From a checkpoint of a small mixture-of-experts model trained on Wikipedia.
Size: 10 layers, width 320.
Below are experts of layer 7 (counted from 0) of a mixture-of-experts language model. Rows are named router (the router's row for the expert) and show model dimensions 192-223. Each number is 500 + 40 x the weight over its row's rms, rounded and kept within 0 to 999. Numbers have three digits each.
Before each expert's rows: "comes after" lists some tokens at least twice as common just before its tokens as in all text. This comes from a sample of Wikipedia text that the model never trained on. Tokens count by the router's weight.

# expert 51
comes after: " |", ":", "|", "°", " +", " −"
router:551502454570523485541501417525501589524472531467427492468475497517531404586473582517474533451459

# expert 35
comes after: "\n", " =", ".", "-", "==", " =="
router:511502501517489412481480443487501541547561528411508518489431455484555492547461556398531576510477

# expert 61
comes after: "\n", "-", "===", ":", "==", " also=="
router:496502504561429473527451427506495569532534542446548458489498497515508438574477541451486484469460

# expert 25
comes after: "\n", ".", "s.", " 202", " 199", " 198"
router:537479476601512516471476469428499606507476469460478526452480492550498496570497521422556474532498

# expert 54
comes after: " of", " the", " in", " to", " at", " on"
router:517495468558496507511441507525487475494523519426511510507476405519515482473461516458518492533454

# expert 3
comes after: " |", "\n", "-", " %", ";", "|---|---|---|---|---|---|"
router:502452439518468461468434442526444533513476511480497502471446482505499435604479509483519528472507

# expert 0
comes after: "\n", " |", "|", " ", "=", " 1"
router:515485419557432528513499415515430583494471536474538482450461494525529489562503539524580496526476

# expert 23
comes after: "\n", ".", " of", "==", " =", " =="
router:519513471527512474503459516528537465517500534403503539478405465508549487508449526480576505555500

# expert 14
comes after: "\n", " ", ")", " Party", ":", " 1"
router:503488437597480473515487415516489565504546504495446531475448448528454471594498525452498468510531

# expert 48
comes after: ".", ",", "s.", " and", " but", "s,"
router:476466465564427415517535439477463616553481509496484475407460461553507492584531538445543458500436